python train.py --n_layer=14 --router_score="softmax" --balance_loss=0.00782 --vocab_size=11909 --lr=0.00234 --batch_tokens=[32768, 65536, 98304] --seq_len=768 --train_tokens=602400000 --steps=9613 --dataset="wikipedia_en"
Below are experts of layer 2 (counted from 0) of a mixture-of-experts language model. Rows are named router (the router's row for the expert), down (a neuron's output weights, with its number) and show model dimensions 128-255. Each number is 128 + 32 x the weight over its row's rms, rounded and kept within 0 to 255. Numbers have three digits each.
Before each expert's rows: a language model's description of what the expert responds to. This comes from a sample of Wikipedia text that the model never trained on.

# expert 7
Single-letter word starts, often capitals after the, of, a, as in M, K, h(urdles), c(oupled), Cr(ashed).
router:136150139159135096101097108166113099156116078134094154093097114162135135085084156062144127140195155099140105120141142116155151103154078105109108169033134156153135095125177151134207112109115131149124128100098081112152114137116131159092141115145109104065171137124081094193158130111105161159140111174173103126122124136129185120053128182188100150161164083124125136146123088181116221070126
down1:154115131121150154124165157124122145140092144132076139147159103147125090122097137138158128084204140136173103161119108139153094096116123122200182169127119099068118126177085111127121117092120156098091130123122176156115090097150097120139162155133157136083109166123101161129120195081175131073127106204138121127135181115165160104189140140131121091136104142143071101078104129143106093099117
down2:191128123135127160129118066119118127123123159125153121123142167112216126150078110203125135127193105134128173189126135117163078164135147177149081170129102129130100112167170080143166173109167112176162127135093121133072149106167099051130084150126099148136150136122111167135163165115159110157117182121172081102138086147041165153129120126079167177162156059167152129143107154087156135122141
down3:122163119065096152077140164129115128121114100071135119122128106069138132124141153160146129096103120158195087132068099119084112111111120173167127201156087141109150102149102156158133110080131132158135117092101132163104131109132135212108104200127139133075098062138168091072131172131152146039127158143126084124118053171156155116112145116128142123150120124251127098150116114121077096172164
down4:102131117095156159096125152127086089152150142115063122110205162103147126129141184128139131128141062163118128119137131138137140084137124123153125088149123110156124101153142136099140184149137163166114131181101187160105079119170164099092064138132149137111117119198157103141203134076071139113109112141196151148111109111104165144142128125129141095148132132069095150072220093161155115095128
down5:129127139122130172167114130091136087092124119119174131174125119166139137151129176135195123158116193134097064165108126100096087183128086176103112153162117036144144122094168114129123138126095159138179092111107150107139132136137123115160072158096146098129159162128096180104051125090132120132136090070130130121140122069122112135095154092164148178143126120091146153146101116071103119027064
down6:065120151143142136070083172147124170128146131125143150138061137109097152166133129131108173148130120131021115144126111151117067119144125201167161115091171098145091135111144108128168134128125127115136141069172158065098128155084115105174075074127139151131151099110164147095147137111158072120155201118121170191119117090091196144127172081136130174067128147135097141119130104171125185122108
down7:218121107084153136099145111153144082161083184129124139204177128199149096098143155159159130087170134084120128156106115112121137121162095151171162217144128149120144081150154157137069123126143187143121136115129138151148122124164118127104151164134128045158088159130126155107127178150189154150114124128099112094114144185163128162126131157164088147114125103165149104094141133148122098138158
down8:151203141134165125157112195175169172081119125094150123135165094144159174096074132102153068134177193169143110127123181130064072136132097098134114134158075135121164139056139150145065097150078175068076090102166133127115125114080171192126075091163174111224103149131143093126055130111121087121128113104093095126079180111139114123217146118157128094183131167112106124081115122154125105182156
down9:117121135115134084147117091125129098089122039118104070072147164106133175164116122133098106143131079153130100168135115109141122099116205152120166131146118106133152115124188150129139131066128183104146087131092101120133102101118104146129089173131123156116111124131134137122171092127115122163169155094141133118110128153101086103125156204119074124102095127082127186179202140144121140156096
down10:157108166138120144139180041155201127151125162164126166153153131183128125139125184189245117073166186149105183118083192098128107120087095110145128095103160127074095068136094130119128158200048129106090132121111119108160149091153085124108152151116124103153132141103117126078136126151185143162131108170140109113159126092121109173135168135130128093089185121140133069155107095135070132145141
down11:125090129147123129135125108126155096121123172113107100137124126212162145186060173124113173126089116101073096169093182168079046126128132112195255147122123156091124112121073157109155209058138150175115127082124108152084130118121136178106168197114130168102127116179092189131138161091088145126110125144086107122135135177124121115106111153145113150155129065099070135106123129159122107172159
down12:130130140145144123126158130087093069099198115101081199144155133107130135100110174164133160146118116122103119126093169133088083174094174153230160137154131129128158161073122101083046156115105117148103153192102143118130064113096152152134133111173141147128136160119117129157089149090130150113166088093164136142116148130150202147142136162144142117129113165125110171079134130127094113077127
down13:125179146148105128158126122159134096125185116124165126126125239077142145157088145081145121119103137144142110076100089058115117220094113146116133120146138133166103103098089089150155140123140089154171123148124127146157158134147152170092142112173125184123109137098130142100219152124095131115143106136086140111127127146143115188183150119165126151123196111125132139153139140106103105117156
down14:125163141122184102152118128043167117123120101126095115087164064100124163129146108136131185113113078122071121147077082130075131140084142160164029059091107080147123129092127147041123114152138121119169153121158089142117112146145142111138068132161093157139182092040130107081181095083126099172141112155173175161128138097123136130109217153118111116197147174176120154188115128142142145085171
down15:095160130117108135142096142110154178136141154065129120130140155103144096122062063162056156072079139131118093123113121127201119128174126185077130135163127165149163128132085095119106135159135182139122122124040143129109141145134145111104095140090130094171049128125089158181166140090132171074194137140129167081130110185121143155124155173130138084132122109164111122096098098155133108186161
down16:200120134127120153108110115115125094207174130080189122138145196125129138164157092120129116134128140070126126154134127176099151171132129118118196148147144113109130153135138132130182129130126125059051114154084081090097123099110178077049110090108137124097131120183081116119157160144108127104158132169155140121089183094118163122078117130151150155124121126183219106151127145148147116188082

# expert 28
Inner word pieces after a prefix or hyphen, as in beat-d-r-iven, unrest-ra-ined, census-d-esignated, followed by ing or ed.
router:219175162180133160107153124112103113114101105101097141170179105188112141157149171110148114197158070109127110144136150162086131163203088147074148152140146142110141126127113110118219105103087089118085126130107143175140166118112145109126087065115185120108169213088119183160100082130102130092161108156109056112187182087114111141187066185104125125163110140184111170122151160110097138094149
down1:145142146124148187075092131188160075130093154128116064147129155139105151126100088151109117115113143055070135096110171100119104160145118152107118156098136131149124139113099131105138111141102100094148136132124101111169132180080129170148106147067140114098107135091150129101137105118130123127087090145123053074123141125030133098095167088128112102155128102082114099050122161151135135125147
down2:125123091120139129049128149183061125100124065134131112155121184095154069116079097139168080093153121100181155047133181165091128150126104115142095130136140119145162153100124143116116140157126181095144172135104154115215165141100068145098128126139115108151164124121099137062129139117113122119126132136137132078120101168138132131168132140157185134057115178097122132076114119081111076168071
down3:090145109127135126116104118129119143124125159124082065120109148150128147107123104160116121128186123128177081126103159154165155134108128124137132102136128120155123150165124129150135173134193117156086195127089168147155152144118109107075149135125114175150131099102174121151144057126101155094142165136122129140156175120169179110112108155127174140148166176122185052145134127120200080131199
down4:131142136058124141109148127162107161138135114133147142140095139150101219049125112094128103074010137158126149138153137100159139108094182123047144219111096111131129162073112144200142142137142103133069155074159136115094164172131181129145103108177204135086111130152161129117089070163051089205087089089209208143144139120112068135111126116127142127093115095147148162112157125124098124130135
down5:192148157097123074078128154161132119110133127129049077174134123062132114045112175113117114101122089211093141139057099139159122126131173146104102052126160174127138078131064119127148099072124130100130138121129129107130098107132151193102121110141127125168127084179134151168162143102111140115110115119079127128072147129161123111192145113148184159149066126106150123153096157120039069134133
down6:181114161181078184105103093137107183123138119106182127117122156173076109148161223152127197115136104152126134159153145131085083099211067109166129213105137112131130113169119115108125137144106147133119104118145120109120110128131096137174113112120143136215150173114132139128162184132176165039201088168083143138092204103112072211098143097147163131021122113132118202102129156117140142167120
down7:131113166177115129096109131060107136148204187134085122080083113145133148072151109125118144130165078121067170100179125070112116129134141140130097101131162118087166140126124132126083163132073137086142149171085102118109141168087128127170138140162121112174119159129131192149162202134127134144122141225144045123171168111204113120117116146128153128124125130126107095077108163141153172175118
down8:142065087106152095146114116084129150121111131068142101128114147121082107119078129172127129179101130126093034082167142133168099183134139123097090134127082118113148161134142158119138047085095130176129133178149089046178127155108137090131148121140128102126121079136182183132107130051135103120080121131119149195164222102071130111113174123108205118137080125099060150122126128086110146134147
down9:065131123112168153143123085138112206092126134131150174124157202095163104160105119128173137104114122130134133107138147160130117127157183119127139133138124125074209127149110080128105096171116126129117139102088143145119190112152095064136139136118131150126047098137135144089085104124216099098071134113136171170103109123166163148143063135124159117078126124127121121199163104138165147152151
down10:117128043128148155110168108123108119124123095066133183128100115126080107112132175066125117151165125138131140105131136133155110130056090128134101173131126119103112129078149102153188129151152141096145117143107125119129121128116100143169078162135184103133133129051171092150138127203146123108130048168127166148166028101112090109098121144088154118121104143124180101160117139092161120181128
down11:128117128205129088068184121101137143034057078103133156111153072161151132082162090126124131162097123146112114166124080189074140118116083131157109183117125089115168089087201179115083154143114129156115132101130137077129106128203156136154133122128131100136095108140122142103124076137157098095091120111130128092126168090090123154137116138141094152104077091082114135099190200169096121090162
down12:094108149164080176092140107076069122126088086109135127125166165130157137121113173087125115100173198136136175098126123152156139116126139114122129106055087102069128069145139171135091168131168115130161134101106134101140089087116171199121132138145132163141125119171210054157125169169169158112120174154148121053094102101138113133160142125116161098132100152127122133157166140205196176131107
down13:132139118129131154101108080143092119083129203181112116124133147142140143038156171092131144172083096130140141151083118118131070100105087075143114110098182107140128138105124118144084202115202099167136076089107117085125101158099120145121103051152174088123133164101134159134135137145132090154147094083212214082096173139160169171124162060100139142113177077130110119128142122109123131071128
down14:133111143119111175107090119096094135120134158179126134058118058159180136118150183083136135172125100120142143178189138107083132193175135097131041129104141126154085121208116076127150165102130156064156092139143136128129120111115148151126100095074142094129089067064147127133170112146128206135145178088187102139132156144196119124176121093137106143128117115092164128069098083121085127100110
down15:160150115155093086129117098089096049079172118128131062107110114157135127118169120091104090158135119139092098136137064152129162135106150057146090127144123071096150135193136122156134118119131054143138120080143128129132162132110092185191140067112135098118176126080063126121131173154133135124129169094108150159166156151178127133128123117122137135102114102167125207136129161095195105090137
down16:063111079142133140142134183094136140164140123150116151089149189108112129133100107129147109134093129209140128152131165144141188126147147194113091135098172127133152135193145100140138132125135174090145085109140155122143126122134117063095126105130130129140119091183100226079155163139122131140126063150214180174128132129168096167139172097145137078148128164133080098140054202068107143080111

# expert 24
Inner pieces of words after a prefix or first letters, such as ec in Indecent, pt, ct, rep, plus number chunks like ,000 and million.
router:122138144113166151164157150117154145121151134159171139117130116143110110190147114150140122132158038140141111142163074147076158128113173190145196157069135112113131097136090157111171146097126088054115115084169111097115117088106141082135125119102135144127140171133124201135122123046104168087129157130050099093087097066160158115160113134069097163099067196171133071045134132088083124120094
down1:123132135124148100178114134159171062105090111166106148137160181134079134163129135171162108132155132170121112127090068127129136124098140156102124119140049133092153142115111102143132156108176136126102127136148198076091111135123108136149173144130071154129135175159132118086130148114128175110149105121130185102121107150086150094097141149130143110105147121219092190120110125144129135115168
down2:192094115123105146115048092170094119152102124155072108068142136194127100137130081228132153139153100115116135187102123147139112139063126195146186129093110102169111184178122140147145141153179153140118159078128128181180107098136099076114163120124138137136128146138108132119089120121123165145106090182162176208128106148113167100074204087100136074118068150141097136066178104180113103115123
down3:142169109160063185102175190125104151124134181089126121101155139186149148143177111122133058148151099169135153169132100138204146154143125131173188115055143138158124126132095099155145172120116166144128121085146161117129154119164167160185122085141150085130135117132144112102099164087137093139208128156169165140156125129157109153114145135128155101156156124133108126113158108122163138109156
down4:140113118129168120112122143121118217114071098124105075090163180103133113110174130085090119053106101141090098152147132133108018129123183144186116071151157130128127117133165186110134168142136149096085128142135122122089139181166140156173127123070076136125128153129157117132147113098136112110153121077088067110111126104122147168117150166075094126164137088123118119155102098148133116143108
down5:105116134143123128139095213138123133118134119152144125140132106132124131126106098171127168165130124082087132118136127140100098117092126114096117182089125125114123137096143107166083123156088074093175199123121113097135126160103122102204150135115115121101127133131106082164130130126121159128085130149125021150117155134098109175144109041160054194107121150049118151128139103109121122144093
down6:209162125128128126104051166142249139198132117103166060115132100127167158095096169139080157125118085118108104118146118117126132078168172136162155182164154077192132183053219136124127134066127172106063109158107132128118126081177110138121094137133121153099151134125126105112126116141134157129088148097128173111116105130138071115112141169153131052149117106186130136156111105128131078156110
down7:146127164132142125115155133176162157176134119112127135124164130135096139077102126222127125140182120160122103152136125072186110137152189133130084116189204119053122091198120081125103110136137102100152152124087163143102102119131104130086130129153133127129140126064147116213137147146138109095131101088191074126119137176128107152161119126144100121102138094161129073111152131126178142147159
down8:121186110181114109152121142168135124099113113163128195117173136124093143145109129129153097109087128161042112128168138122190062184060128126124125134127251037065104173089121121149151150131062124139169167050108110103157111123153137133144141119153106108185134115095094124100132112137137047101120123194110160160067075140125098143050139105106066130107100133046149110130144124136111207131146
down9:142151167190083082145163093154114092155125146108140103129063092152143145109156115098168098089117129078148117129166142144133111122109134044170127154079121151158159130161224143141142100093184131124114107198116151079161204163153166116125126135133119158180093154141108098131114145113152154177172173087104141123129146131166113156119096089115181071072141146146213129165054142158136217114165
down10:097192108082140147074094134172146159082139126099124129119127143119106190145129111169095137110188065102091135057142091160125147128104122150134138115121085127145132152093124115156118075073122089171102104056136114063111091141091109132113137154115139140136144169080159142146145113082131113129166098110085100126103143134122138133129141171113090136119126137153178171083072169154128128147105
down11:145121100113136171110153132130114131126192092057129111119091106134137114115127149132153127158138094185130091088171172152088155085152140182141155181168107048134155118130118098123108156157047145085059138213200136175194145093127082125182122175125164095096160168152121084115169138175200142135150119153118099119204131114062058124140106152126131123122104146151142141133088120125122122170091
down12:169129205097127134109118156125170150137151123190097111101059128125057122139101157133137093129101132118124128116146139128104127129169056134093160133140148174131128126119100122085199044174080101127076118123158119126166107104129167158124141135105079164147144087154126126134141120129075091125109131142121091133152132219129153157142122121092149098110145125145115090150079092036090130150149
down13:144180173110130192122129126098073186153142106109244140048121105083127077160139124116116126099126186138184166173074152142139206094073114106159071129145133096125121078099115111128110092092226128185115122139096136110127172130129166131060131070128128137124111108084174129150156189136152140105077129162113113122154131110103043222117109142108152095135127112100143117115128105128156139119122
down14:104116150127081148130128077179120201149130125150151125120142125123151084132109171114142146116135117137145127112108128125128114080161155182131179160114104137163171184178146044123128078137138142127116116131160130129118168135143121157104109155096106049126064141093095176129166168146124133143122092078119177126126142165126105150202099176201082139104123111144162145117124125108141187177098
down15:137128135085154116021131129145130146163089171146090133148132122132129190108122144149121092109109116133079127147164128091187111208129168103126143171109131098128115184114082134072131196156179096178064208101073130113100157137104094089116131142179113127097136179130144160141106171116150131162131099134147113166225118138147110136153170086146102097159178099178080179146146185093153186064146
down16:149135094064065131129110141078130155094087125135128161161138189129118215128113103160169139101122088126180117122096166149168098138125128066157136111092140071101117133194146097105140139136081120114249122123157084127176128153139161151137139161153094083196162150207135189128152180122152206061058168151152119121126158091167095143167184126108131112128135058147110143167129173068127156193137